From a checkpoint of a small mixture-of-experts model trained on Wikipedia.
Size: width 384, vocabulary 49142, 64.8M parameters.
Training: 392M tokens, 2372 steps.
Below are experts of layer 4 (counted from 0) of a mixture-of-experts language model. Rows are named router (the router's row for the expert), gate (a neuron's input weights, with its number), up (a neuron's input weights, with its number) and show model dimensions 128-191. Each number is 128 + 24 x the weight over its row's rms, rounded and kept within 0 to 255. Numbers have three digits each.
After each expert's rows: "gets" lists some tokens that make up at least twice as much of what it gets as of all text. This comes from a sample of Wikipedia text that the model never trained on. Tokens count by the router's weight.

# expert 19
router:184127133130126109153083147133111099108146121095114100130121124145137123192133163131104140105152090098127165154105149100135121124095110114107113107179140129098103130149150138135130110139121124
gate1:142142121120145139130129103118111097120123118129144149108117137112139115175078074105098120162148118134100102153097114157117093112187121089151133111155141151127178118164159118145076114140169125
up1:137113147114162124167071139112143134122137118126170092144139159168135152133107189121138180102141134117097133098128125104136139129127154089115120121114107169115088157125115109099116105131110104
gate2:107111084149097134106096167166113158155138148127145103121082119134137128172066128129134140135113098113129094099136151107094082124137137113142118160164123163118138135146102161096139139132118122
up2:147127097157134079131101128135118135142161088127117125134098104142097122117097167132038171090150135156135101090150141110118072141111130100127103101123135148154105127142098135085119141102091142
gate3:138141113146130125133133131111128122135105152125096083081143129141110164083132097132120098147153129098143121139115108130101101133185137171189150143141131112075123156090097106128154133139152127
up3:134111136119150115101098136141117104137119114145143149176130129110152113113143149149146134101103135155099150136140151180114108119154116138095148149136135129157140065121132153148126178104116129
gate4:147132127162132141082156133149135138127131146162107119113110113124178129142130130138134151136148147103091138092187097142104105163119142085140125116106135087155115131116132143127132123140140132
up4:074130147153119113133159176147117150116151124100123096107130116142147158111123162153089107121128132113120135134150111125099100142124161111132127122088158147154157132132131129076144148115147144
gate5:089138097125107172125107126112158147099130092148145090142113120111121136100114129143093097089155097114091101094150136231131106135157153125102116163127144142127142102078165113074150081124088105
up5:154135102104158130145088124143141138133158135118140113139095156110126120106136107122131142088117153140126108102131122144115107142151105080114129156114144177159108089087118183162141164103150126
gate6:157087154144123109116105118121125106138164101142115141142163128105125114041145165166110130133127128138122116125122160129123077139144126127119140122153126076157149088147132131153137195089162136
up6:084114131091112143095111140152148134122126105126096125105111112131120156114118116133120114133126108103147152135109088120145149151079089131149174129121150131132113121106143122163143149111130137
gets: "2", "1", "–", "3", "4", "6"

# expert 9
router:153120136139125126154081107124141113114145125121101131096129148127136150153103157131112141112161085114118141154156140114128111143108131107093134099162123125125122130125117190101119106129128057
gate1:172136128141143113122093103109115149072125127133107081143131110149135155136151137135086141156116128108146128171142126104109132121136169109171145095113144114086125088105139123111134144162119145
up1:055112119112119154118101137147128103137112095113170131121172154121119117125099163160151134125148112131151129145158147130110131142098127128075101123161185183139131127142124131129108140145104150
gate2:133112127143086168081128123073129131085120065153088103146116154098112133119116110145119101139130133144121129133156134096169125133092122169122110096151121138163123127136166115135100107106126138
up2:128094128168134134093121119129128120131153138193100122107125171137101139148111149113149099086100135132131089076127089138098108098121149157085126145142146120127121150129138156113139148103146110
gate3:132122096165129138086090093118135156134141124101157077159126157154155134165107137100108127115104109129085162107117123113149117160139152141117109163149090150150135155126109129142086167085119125
up3:145117129078141127165170159133108127111109118084098134142141119129133137080155139154114137089117168107143124134125146170132120120095111126140160090134136140121053101118146088169120077118091101
gate4:134143121126088130148090158110145135133129113076132129152068085107133143142126119134116173116172084163142125124118109099111111158129184146175149075142132117160143122137177130094124080160135121
up4:124169147149125146132091149116149117150169103133147171125092086124119180126084089158136137178112110159146146117161124086099075101072109115139124099140145127159142117112133168085124123150097088
gate5:157099136137148141120102127117126172155094152153139100115143129136126104118156104100116124139154104102105124178115123132077126156168129104109147132147142127138132138153125086141111113172114151
up5:161113139160130118124093111119152127139081106129094127112117154132088141094174106108096102143151162098107137133138091117085110151177138074082102175147116131101102139172103118110146121143090123
gate6:096119150073109118117128161159141156165163091097178121141169138127129151117097158106113108158127141137130130109117139138132104119111099124096113139153145142096110126127148144119119169140110069
up6:129149106128177071128169101108089097114086130132110130143140140121117068139160089123166105108109118152131110131120120151131134146158102127157146138077120114135142147093121137121145115093184180
gets: "\n\n", "===", "==", "====", " of", " and"

# expert 16
router:150114118133111134144120156114119128092111113138109115129136093138156101182078156126095130125158077099120141143153150128106108143127149113104148099168156099108089091141136152096129117133121081
gate1:142152182145146087184159144101137080134154153102129100140133138132141141122143142109150089088133137135105106132146151155141079106139143153143141100159128142097100130135154176113144153124143124
up1:131122170088140190136140094089118118138151103128154142130146134128110144116178133163139145170147093135109108158110150129172122098125167139127132162154110145111101113110147130167144140091153129
gate2:099123128138120120179122100121103088068117108113087148150130110124134106164116120146123125087134145123142088168117125134111117145099145164102180112138102125125136105152088182164167119130147135
up2:135153103158128138074104132109131152146143126153119128091138143119086154092110109097087101139092091173141114101114138098147139102122126102132118124125144091166137134127123086105135127126126123
gate3:158102123143102183126123149093136110129125104142135150113111131121115111150108109193118120115177105086125122134142087143119114118106146136141110146130135165136141154150148164175106094108139119
up3:134141101103165129175122127128094119151092137168124135113128173121149106120122197106064136114130146149116144092102101132109133114109177137136153134112156101137114162105103132131121160095113105
gate4:103075158076171151156141155170100066123133107105150175146147121155094152116151121209160119092113124110161137185139125126162120161101136116119116087141131128135121123159123172140131113093124140
up4:154176122161098114059143131108094137151124088100122113150126124120122107113104153104143122140137135131106177139131140102170109089155064125118150081126118130096159126138132116119145097148136128
gate5:117145130100147174142117126097142147139211145106125143098136138131127110119133152121147121140085151126137115118138139108112130149103105113157160115132122112143143141201131104123131140123131111
up5:114116155118151123156128122181116107152125115108195141127102132113169102113115180136105150130162120150132126118146125093151063140147129083090095156118136117136141124108107112140148142151161101
gate6:094083156108164171128137133133130139113134097153103121120119170132078097120108170148120129142164149108117140107141135121106090131088130125129113113159148134147163123139126177121121122122104102
up6:124099172125146123116144178113139128131150116158107128123117136067106108131118161166072142167170146162134105104149142129132100124113116123106103144123168103163157117100106161133101116150083104
gets: "| ", ", ", " | ", " (", " in ", " "

# expert 15
router:153122138101119130119134136111097120124109100116142146119120078132162154172098148127112133110182070116133156147121151096145129139129151140147128088171124124129144108155152162122140107103155098
gate1:146094143159169080122135145126110169120166134125098123177096111141147134190104136135150141103111165143120152140164133116128094095157158120108113156117098129110109117150100112154153197105178158
up1:119117087113123103096103133182098130121126144104123129103124130132125098120176104131143127143076120149121130072103161095073131156087115147131148124112136111108122140135122128096163156129150102
gate2:128125126137115096135133147141157210130130112116100093141102119095133150150125144103110088183109074135114106097144149171132148136167137159075126194160123155148107186106109153133133146092132106
up2:131137134092144127117144134145135153075102091144148098126121140145152130139124140112072100137183064131143084095170170136121152132156133145089112122152123143113111130143126163123101136136109137
gate3:089146167095149111142132138106127105125113168122086133099130123093096123120127147124153140102144105147113129145113094143166125093107173130127121125117115132109140150156103161131108109115141103
up3:087121146133141179160152148103172106142121137118136134144107088130130136121138133103131115157171122139153136158127150094135108141099139188156106162115111157133134128111078169153107139134156112
gate4:149157105097163154123096134112114153135138161141123181111109110137157151120111145103137132115116117120124114093104140116156098106153112125077141101105114100104123126160145127113153179111105153
up4:165113141075133151140088139120098132117135129120107136153097106119126126120134107151094118151086137145139088111156102113192133099079177126156149121155135103160126132126110141120103096093062108
gate5:121163185137143118146134140138144132148106149136113106141154149087088137098132144109151128124125095136122110150116140160140135157150174120124112095100127154057127117118148144118157141162134131
up5:141117108100157138124114120133104120119120116116142082138129147152134131094103116167087163120128143091149122104173135116082114143079118156136114095113138141106116126163119143128116118114125140
gate6:143151143146125114097085121125124090104110138118103120125134121114113166110135122106101144147140123154094101099122071119151109121114171089122141120112114120154114124188144149098134063102116117
up6:140158097130114112069139122124113103169114126109125107107138101130116192146132136139126148154106105151144128143107096149139118118137194109126118135103113135133133132156107109121121121107105161
gets: " of", " in", " for", " with", " is", " on"

# expert 6
router:145143126131127163126106141111113126104150114135132130112141108122155128174094148153102165119164064117115152144127150106156143141118177113108148114190164145104099145138162142125136117095115118
gate1:127131136128140141120153146085125146120147124157127147144115089112109089171127148156137139081162119145113115124104108129153153093136151116109149164130149141174133137160137115151116145118103140
up1:118146113111166106113134143158136159106162104128145126116136138109125118127136095141113131122119107140093137107099160146116147135138117115072147116183162142119106126118126122142100166123130131
gate2:162143123146100113111100138133137132130155130151109078137137063133101145171080155135161110107148119095080127120096148126153148117151135094137180129155146125113137150096128127099121152139168120
up2:097105125138120117127167169117122099170138127112142161123094179114130150122109142133084150131093132146146113104115184159124092139111110121116114121133122085162144118153103109134159132149152136
gate3:171125123105130121138117115180111129146080121127105120114119087113168096124127099112148173059145126095108126147126114222145122145114115126097105115157131138062131142109145170142161127129154138
up3:123108158114086102152136133125080133148136133121128162143143127122160121161126149110160120125162142141128126111121190121124111136133136068105112162119142114119193123125123070160111111138151132
gate4:132111164127101109141079154147120135125104155058111116125116159130120132162108092136149118123110111094141129093130112152049129146129115104126108120171116116085095115111148157127129134123143107
up4:138138143150132176106119128101148140142149086142127163111144154168126171155106112115137123107129099113143148130140094077131119101116123107086060116157150128128132187156128101083095101157123126
gate5:190128126141144159129108125093138102112115116108119132103116169134156130123118142125114110162111147105120161108159104137123139113115115165154083130160121132091174154106100089149134100151147104
up5:153130122147169167105113108124108137134126074122093106093139124118118090110112120123132140101098117105093165110151109091126149141140153113086075108167127135100125159104088114147074067122117127
gate6:117112127116150129116102113166142138106152115161116142112136173129105132156107126125188121101119093127129149168102163145099105101093118132154156154131135179115133101129169162117211132123106123
up6:117142121127148136105103133117108123123161125094168150146122163142122143112111161143116138111113114150117130139170153112111091077156144095118155144164147118134149127097162158148134166113121144
gets: ".", "–", " | ", ":", ", ", ","

# expert 4
router:158124130114135149110078130132114110096156109138119096127115125125159117163095161139127154127137096123151171132144174111124125143162106123094151093186174126134108137145157144135131128132117128
gate0:081121111116179137126120136130122142179112114145156132108125117122156114150119110151119114128146101128119128154130130111164115117162169170141137118125154087076164144139140121121103136135154101
up0:086132185148167111140142129070154132152144143100101065057131152109129124121118137167094084126127126150123122115128127160106092129154141114147165092123131130086144175125146148127137136140092104
gate1:122091139084069058149128145143114177129174119124158167128131087140167148167109088134163105084110125094158209150130142155160177134118174133147138153138068153108118154149126087138117153136159114
up1:140119095114129106107147151140128159094113121143157162114111122175142151189078123131163113090075146144107125119159118151173129154133140131145180095140188137114117099103133090094143177125108140
gate2:106126122125108156138113115151083127154109163093128145104120132135106121106076101152143146113145149129153128114115105120153126145098117163131146097123126064125108113126171130139139184136103108
up2:115157132126162083130129163134087124170132168144181111109138101152169145116145138114117138111114142138129143154151161121140100140132105098128158106136142146104110157118149094116099137143129153
gate3:142121106106100130112127101159113094150146114132119122132147136127122139161123163092115124122117136143120108123147106135145129101148129090107091151141167142138166148119141088131173081115111138
up3:137136130109152141149136093108120093135098092108098145076104104119124118097131148128124158106116122132145116130125107171129121141136139135097134129115121104158139146199122162129122113148087085
gate4:158149111095142168110070098138099107127115127137103160157157122130173125140122113126156173160161119138137177156164124151115138099107154147098142121147133087125172153133109163134086166111127127
up4:099122119140120129114115138135107097126093151120154151148173110153138161123122148114117155135164128088125159125138150109125106130139105145140141093111102116129115128109138133138084173111127155
gate5:183109143085119137123143099114134153086151114110113112134091156132111076099098125134137124108137129069154146133108129172120125138150089127127162140128154153115097163124122149159186101109120095
up5:136162124148136150133164144158112095137108142131146112150173092163180158128158145091158130127129126145072099116124138143154144106116181157147169161122111150124134126085122153136109125140119153
gets: "1", "ers", "ism", " people", "ation", " children"

# expert 29
router:120121145121137130143121145136142104101148114118143105119109163147144161180127136141126138115177100092102164140131145080151100133120153116139141125160158150137095123165131148135136109137120117
gate1:137134128186128113168137091121122096088137088110163121104073137099165120126159117141105125115105130144112130118164106143121163127099142122149144088132106086107124132109129114142125131139119097
up1:143122100131113124103124144110129167119137133144100110131175140135096140128150135118103107140113124154129142104118082096180121082120143139087132138108112173141108166144129146096126120186142132
gate2:117140134135168136131118156127137106105118123145139131148078164122147160104102152126153137131126107132123115159165108089174135077128119092097138130159134110136111104149098154108149145111098105
up2:115124146138134102123127122129125110128114108113162110097109114098162144098143098132124087149101146122127104133179108161118169112155087146134147140131122098146130059145104139129126107099096158
gate3:122133155141078151146129148134142102101132114125077152095153126128124130152135145193090139116174140106109139120110167102172121136122172174118141133115153106143135106128117138132134108162129136
up3:144178143134148162118135176115155130110118102105154123122174134142103144120129103151133134108110119092136154121123176133143118124148147114077137096102147149131142146151128176151139097143098134
gate4:140093171120135151198142122119171127143085147150121159138144164110121116134152121158118083163137098122125115183111163111105170129165090141134140096123113138138157111084118155135180120103123137
up4:107146139097112110169109132116097119135090157143139141172162105109136141089109149121115115152151144077154106124144088116116109131146093164075183183118159128129113144148142112140089111141156122
gate5:145166106111119176111099112138090117137128113141120129158144144134147136136128141117132106139153115125169148139142128126093114088092098132109104143134123115131158097161137165131112153111055138
up5:108089146172144162127153136147120131110120102126157118138148117161134098162133128137090125086120102136169134120150141126134096119135176124128156139099106096120138122147093151100118119159130155
gate6:107109104130097134134091116147136148095136175115153103114120142094106187117121118130135142148136111081129169157109170125158143115151136109145097114153175117126104136138133169139164141080170119
up6:146123154082145126120139132128099150169119108085152128149118061156153147124135124155129169168132146143119138096096104129124121133142102117155106139114089098094112128108125103095146102092089111
gets: "1", "-", "\n", " I", "2", " |"

# expert 14
router:145104144132121142148086153135132137113107132086104136078143116130146122159121127155096133100169099088108172155128150088154110144104160137143169104145175139130122139166140155097145112110111116
gate1:123111134157136140137160129125119127120145107140168111136099122112126129134132099087113146161111145149142167120154118121097103171125112146159101102131111164136107090090112132112088118147118159
up1:146099137143173129137142122133149159096126139079163076131106132110108099135117085112133147136090149116135121112169128100137157144124151090131108124117113128139125167156115103124174141120120122
gate2:141103160150138129079127146124126122110088123150143171099148134154146154108138092101102157137136105120167115152173134118095095150141169133101126120127155123155163121149091155133102162117136143
up2:111104091128125162149133125142118149085156169116123087105137135146134084176129154151097087116088155137163141103117162110111139128094132118131151171114118142107122169113086147139120075157135124
gate3:143088104166126146096148132090112113138153115131129092123107129141171138137121147149133144145147111200108130123103167147120158140138150088110076130101116113115099125133145119157076123173136153
up3:095138194168156128123106129131091136095160154105134118144122154138106128155117189099121090125105116084133157075127133101144127089148143142136151132114113157155129130100147144100140099110105128
gate4:081131085173139122141131117085090106133114126138120111121129094139105138144118147122094101151157113129117127118133098150126124142159139129109145139134156119140114132148102161166123156144134150
up4:084125119159126107140164108140137096140117175153137125129142125101103109134097140112110118124116112123123152140098083119155139124134150180122175169127168148153118133127122163121115149112111128
gate5:104179128118163167098134135088087130095139124138138090138101133140127124166084132170151132109120117129140143082148138122108148091160113140150123151144155155159126114090157165125076148118136121
up5:154162097143120109149165124142127089127139136108192113122139132099169125136109107163134136147146107093105119135119140084083112152119141143134171124145107111111098062115103136138120131124135127
gate6:159108182128191121104140135126128070107152142150173149111152145158145090121166156103107140138150109134073121131173168133110097138111150116107116104127138140147103144119108149121107127141191140
up6:092090094117097102160120132168115105107125139162089122156116160071107156161136087145135156143110133180158124127087115102120156103120110112133140104134127125116165120123139124151133081139124124
gets: "\n", "\n\n", " R", "omm", " Mir", " Star Trek"

# expert 31
router:163112137115126139117079120114124127149174121140129121107124127133167119135109154157123137141138102100129154150154137119137102103104160170144150127133117133134141166163134158123104118107121105
gate0:151129150122148154143148107116142116109127142137120169146129178181169164121107127137164155104168165143133138140109164142138158095092146162105156136135136132117166102112163131111130094122091101
up0:132118111124096149129097123121107112113155138122138125137130152112160111116136091123126066129113099163168102139093081121155098098131110128147122111122149121127195153133155136146133170184116103
gate1:157134127112133147147119095117151078114136139155111174141114092145109183147121131135128150126141149121118140131137089092129162088132151133133154132135105171124148099164147097101145083139100072
up1:144173137191110080132117153140117157126131122146081190069142128116113090126090132141113134121126093141109119146128181155130088149097142172126181095092093106158119095093145139119156146129198160
gate2:119135126107064182119140108132109094126135137115122100162098126110162167139120098115132127131115135121131141156062050153126080135144134113158149144132157131122126112122091119111141123114114095
up2:115132116175105164151141111144168135127136139156107124149117127123139121110066116109140158103100163097089140135135122106138103120092127104133132124121139103153133075149134129136127101116132127
gate3:122114133126112102126112144102123131145119129104085136118111139136138097112117122138127156129123146077109137113189144157175118102125132101164120138144124131109135138144186145093127139140135146
up3:157149102156080138086141128136124138123088128152115139149123079132149120120131140165140093100114127120130105130117123072105148140110126102134127119125090155173106147120112100117156134133120112
gate4:125100146118133143106125114143079133109096121104096139108107105121119148117092135118121116134144135143116133125157145115114090123082152120125133106106088179130116119123122119133117111140084115
up4:158160126131108122138130152135110116125154145138107116146140125114177122128119147083139158110177134140132106161107154126094162128132101122145124112122118133105079093131181126121140104154097156
gate5:156137112084167129142123126105077113130121149107102156147122104109083101131115151176094119135160121187132145120110145124144138142102098118153139119121119134120115076139127142083148094131087151
up5:124134146129138064115120129117170123141124100160127118157125123147157113142123151116121133104149124116110100160092143149127131126122077081124106119126141107118095152154115146114155141157135152
gets: " | ", "0", "; ", "5", "% | ", "8"

# expert 12
router:174093157090149144151086132154138132091127108126121147138144141114170168205118117120137155129165061088112147139120157103153134140153145126131135111156153114108105137134141140155130084131138099
gate1:127149122143134098121159119118169119078108121126124106126147155125120154148138120133088116143118089119106181097133087098141105114157090121133140124150174164148100117130126160126118107092110109
up1:082116142110111155122142081098121093139183139088128122146114094148129129140140127097136060101105123143160138120124153145116122114131112121170155115109082130134136148112150118111117102160152108
gate2:170155152097146122072120141120124157140096125102121100122135117121146123162135107160133118114140106191126185094111095122149106117143159147114182129125097117082089120115106175140138155101145105
up2:138105125115133121111140151126127156130118097105110133108153140076098142174132137163094116140092135137123130079099128133181145099124135134116157114134116113119081136130084154128143127093120116
gate3:149119082166124166126128146128125129074109146148129127112125098156182136138113137138154166122138101128161136144104092147135142111139168148142150193163158135137134136148107152103167077110100116
up3:125120104113151108161146167133142105138129131105107134139153100140150141133129108097095166115109137131117094090151062122090114144116109121169103128090132112143113101147118100098108100128166140
gate4:130106167171137080122161099086138150089149159066116123131135177133161149142090139114144126117126168116106186156145157117190116115126155089118128125128158103083132136133143143127139134161136112
up4:129130124184153140126127146079141128186159131097079154164132127122102117075118104129149115157150101112137132130129118189147138140101130181120172141147146127162130127108149116137137148140125132
gate5:123145116152089105120120152111168167180130110121130134139135115107126127156137112118113171120094138163159124131097127162104112123132125112115124144115134150114167115160117151175127134139092096
up5:118107075083108111157090114166123090145095130118112150129149118147100153128130118110085169132141128105120087126138123142114097161161102104117081120164117127099118120169101122148138149127128118
gate6:146142102146124075134127129180094124124125124186108121093114097102136163167138113160090132096126121126109113146152158105089163118130104096110122132173148099137106146136091148120161117113096140
up6:143154096168132168108127124094127146120115126138096134113166090178122122124121079107085131119121123138149118120108104087167190097175133105130167112107102102089136097172169138106127107124103133
gets: " | ", " |", "0", "; ", " |  |", "3"

# expert 30
router:156114128115144135147081147124084108127139135134108127143121138131153110177104137140112156115181061114097142119141162075161100136126148127112154101172172102103113132148161145120134094144131119
gate1:130071110132118157155116098099143109122120110136099120146110108142140096135086113116125136138188123115139105164134140141172168137094174130179143142133149151098125143110093134074136100129083111
up1:144161170085115136134121125136112113137095107119129149102146145103102144132124114140147131094118114152137124113142107114132117062148134122096125135087073107172133100155142128161149143115162114
gate2:109122148140158123161063127160157080114137140116091093086130130082139149143106123163123130102092144107156145149148180122131137116135148121107129122139156101089126141175135151092119145144141091
up2:131149127147144148138086156151098096152134168125140131103141140114144134124115119164112142092094132052132161093136184117111130166118174121109127138131203138130139130160141147140097103127129126
gate3:119089130107169127123158158152110147120126113127139095157114109080079090188145169093141114069147120130101142120113103150112141128051151108146127118144117094159150140135151158126131113121153140
up3:134134098158132121113119138097124112132133139102121116147090135126142140136081152117163102083098095116159121170139088140130120146124148117128088111101114104111119147175132117122159144139086136
gate4:100169144112138151146171145195138136113087124144133116130121101102113100183079155165144102096121175170165141109122120165106129125127076125140113122113157141087098101123107142107131120153135137
up4:128104122091111123127126138097113147158118122118124121129052145150133174139126114139145134135149121149151139133112171159175132138142121133153109129163176144074128054128141147163147105172147139
gate5:089157094113087133150146125115174128096097142079123106148098116133118106128100150114121117090158150109111138121135102110133107126134095119157170139149161103155110136140147114116100118150128137
up5:129112098129112174076119160091144126096111101160130164140111108162130144101124126165147117132094162131166118139142111174168102121063117124148118123129157152151129101114122135127125105166159113
gate6:150127110139172146110135165125138127107121084163137100121077130105167197157106126103122135101115125137121137101123175136143119131139161124160120129142104144163097127130131173126153121099117114
up6:095154120107123124107113116152185139137123109122117074099105106076090113092144164093112090127124117136131118129130116092118153151145136143149131085114142111136115143164135157078116121129140129
gets: "5", "10", "4", "3", "6", "7"

# expert 22
router:169100126117155148136139096136125110096125115151122111109131139115152160183088136131102151098175102104119162136171151115158123153128124136093142101162111143108101112148139124131136092138127098
gate0:132177129107110104099118136173100155150146140128169114129119186131176116130099152125094103151136113138144113141139140120128124138126135049115119119159172108114121134101111127144113114097114162
up0:131116144098143119153120111127105092116138161126111150090134148096162131075203162165095129158108132147137171117154122072125077101099088124084102167138131127111137154106111135096107136156145122
gate1:143118134153102097121116114144136164139172126136177156118143141157150140127112126127110122114117160121121189142118149133146102126166123095118121151134115095123105083151156131136142118080122103
up1:163163151117126151128118159074111128117096151128152142102138163114133118168143130103130157124118118159118065105119105103146123127087171172085137127118142168126095143133098107134176100106124098
gate2:133150106124130106120132114135190123125112168105118137126150123118082128159171119124140151087128124141100123084098145117180117109084081134133141115144128163155170104140112137082106158136096138
up2:142137135143102103116133121132151107125089108128108126149101082119104151138101128097102144121124096129190148105120127128144114113128152128132139132125133089150134139090104125100159131078123108
gate3:176148090071097124116127133146137124149144112158163123151121123085159129168085112106101103118136137150134123113132132193129167164152135104109094110150120174143128108093145118159116127125106147
up3:127139088132135143163102113110096130146131080157161140190160126162121096152054127142122125109164131140129153118109096134114181111162110134121113158078153136117160119106132115099103142163145124
gate4:118101082188133118087121148112125140092156140129129079160104083169144167124103121145139135144122108111182123127088092144130135101128126101090112150141132150140108146152116135158161127119143121
up4:093147134116141110126135100155167144136150127108141134104133155110107121123127146107113134120113162142098076129114125120116107155147123130154172115076120114161127102173148087064118136124134140
gate5:139115137124107118169128175151103113119143145127164127163176147143111131128184117146076127167131157113129151164124144135078111091085158112144104141133113134137113149120117114115141158172151144
up5:164122160139140113146101120123114114118104153102154128062137106141162101099106158118135157134140092112111173156121109101105106109126097130062148195123129113127158145134098143130136120115128101
gets: ",", " and", " to", ", and", " or", " that"

# expert 11
router:141112128140113118136130148136133132132122131115113118130137133085144125186104141134143145103166106121100159136144147099143114145148137118101136102149128113107118145167142147147137119142119122
gate1:139128172124099114146135149139131163137125160110160127131122117095121094151126149139171145114134149104130115097105133163174119130133155111096129142148130143082140111147137130151164145145101124
up1:147137107144134147131113108110130139126148117119093160099102104168123109102103072144145126142099114128166116107120117142149146114089051107125133133114098147142103155117091128153098111132091134
gate2:126157127094129143105125137116131130135191139131149158155104124109135154096077152112113145124164135138112113097128134122129140132141137130118095131153133140120125124165113138085118122146111120
up2:122117165136156125107129163161169118155137161128120123142163114103132151108137121110155154130088163158125097132109114093111113174168142119105092112141131125100138146125118169121116160125110117
gate3:126136138121127138134138102100144107086112116105118122091154176119144135153148137125137108145165109071091145115119106079126138102093072127131138120165092166155135133136152134131140066096108111
up3:127158120141115129128123132121129168128129165146128109103124146155088152108143138153149121125138124130123119119110114092107135101129108140109113148134161135130110135091157170133151091124105112
gate4:130109186133052138137094133120107097135128133126121135154094133105106109127160102154157133135144074136092129117149106146158137107122150156118109137137124137116111113160176167139128119097079118
up4:140107097144197100144166147127124165110186150118148116146160136118124127181099143057092125131112190146202128103119128103065118126144091094129132162134117125151123110106128143101119138150158107
gate5:136103083156104116109157184166128153160143122108132107143143145141138138161134114085131144095145126139123131105120158126127116123125105120105155124118143137102139136129118132098119148111121139
up5:129110127115103152120115113105131152131128108159113175119088121136168176133102093122131139148127139119167106105115114138143137112111189126147114112144087120114154130150143084153156104142147134
gate6:131130114166124115161135131101134168126133120135118110112129154121119150123088147170088142124141151130125137067147136136119090155118123158154147124125139112127113111099116155132092110125127140
up6:105157151140112144131128147085141170167082091157111136138162130089138107131106136136110148154119133117119164089135107158144144124127151122131100138122164110119134118068113150113123120159061120
gets: ".", ";", "s.", ":", ").", "\"."

# expert 3
router:149116150117133119135078128131092122106144122127089119112161124104166132178106157127112159139169085091112147153116145103154114127104139113113122108157147114113118110149136154097143114110126092
gate1:136123136161129106110107126135138101138144113129197125134100137147145137103122155153123126163138101139131151132128128169135134121149155118096095116134090150207134149128084101114105121105138171
up1:131139115115148114124127096176126124130123074134151088105109168129103156119127103168149090122116106161104161118135172132097139133131116100103132137149124144131117155160128159121135124164158113
gate2:096117126123123149068180124144171154159147133133126117155122105123108165160104092121152137152138137125183123144138149147100157130152104155155125115123123170151167145102147150136115166145133142
up2:114141127151152152132130106157141116143106192072132214117134090117122094141147088105157178144119154122126118143159091143088114118129100145161136158127100131129170140128110109151110139131139156
gate3:115116110107129101163128107082122137104152156108131103134123168124135160132109150098126147159124140106134159155136149115118114132122130161117171181146125103090127134109139176136121120141125131
up3:128134142116109159117120129148117116101122160103166117135078105133083124143067129137108145102162127139189074104116183095128147161098099095122112131107122119111101100123149127154122155172099124
gate4:103150138106132161152130168116148142127151162114109105123129131070130113144129147137114152144126142123104119148131129107082101128114146134138099127168180107127134082156081082085141119123120158
up4:149086158124115096110121118145103136134168157091116119143133140079159120175128096133112102146110149080071111127127114141130095135132165114127119150161189128109116121161103135110156144101114099
gate5:130133165169113116119154156149103125143149143097155111155136134128141094135155141126189132139119127135103136132104147123115082112156122120134127129126110134098133133109137128088141154112124154
up5:125132126157170087099146140129112091133159124100155146158135172154131117109127172121121127138125143117100120146139124113151122109160102160125168122132061145094164114117155154117136141077123129
gate6:132116127112136146140123129155100125109117127101118148116150112096138166145158120107127141115130117112167095125088121073187166108145120107074159167132140126148120119146120117157164097130076158
up6:136142111120094081090122147144173127154156118114132155113118112135125118131128113165128127137102156089081166129137110142078125145151099166153113157146137129102166117079122149121126149117149114
gets: " The", " the", " of the", ", the", "The", " in the"

# expert 27
router:177135122128097137139097132152107117072092114149119131117130123125136141152097139104083146116152104102124182125142150114160122151139126107139116148171133134121121137157137169151155101148124112
gate1:105154094124110135119122084114125121087117186134130089145112155137117145139097115082156127132182140165132109140150110105128138133141111141154103143106145162148156106132153099140148130094171144
up1:131110139136128117124139118108073100168162144111131130098115086100166153113152158108122140141083116109140129118135159119115113111096129124114129140106113128149131147182099148128138176139120095
gate2:148115141169107099126144130139131120115124137128111149134125133146158095153157154128160121098149113088122110166159147129134104159114142081082181138111157099168154161130106147119164161117142122
up2:117104133112113159156129157138125110140167106087131176156107144087126146057135134124107157144156157129107103141142133134115116144152128097133094151162081106132141117161122121091093165172129108
gate3:171142121078146149141124150114106082118112094165127105108139130105089085119119109148066127176137135125143116173095101124151130108091143134082137128141155153140123132152141119178138087126138142
up3:154086110114159145119107159122071128067118148153153115167175152102142141131123125127102175161145135131139113166168124130122142135129146092099114154126077133155137134147103106123137148115088106
gate4:103101152171120120130109144153133145141152080168137163136144138118122142117123145126114135157110148133153173131089117124107132134119080152162102149157168088118114075159132159118105109185119124
up4:119164125124121160118133091162130181138135134143126145142151142152126105112121106096112153166103128119127123108141148137116143152152128119128156131106137150170154148118133153147136105138183151
gate5:180108163119081117133105100158126123114095079115138083101153125153143124152151128133137159123143135116099164082119092128134193138129121130094121078135118081143141118152110165133129133141160123
up5:086091149093148164121109150088115138136112150136118094102159125137159142160130105136092144104126132094152122126118117173109105140111135136093141146122129086118133148083098090109137060175127143
gate6:124092125102143115117174106113173131134133082175123127134087134129131160150131117077119079106149142098093129147071119104103157108116081165124138134184140149144103119127178127134113099144121130
up6:121109135180102096101104134135131164122137160132119147111109149150167083162113159110137128118129146137087104126136130089095130182142111134126131137103129118135142161116122104111131162177138126
gets: ")", " |", "\"", " |  |", ") |", "s"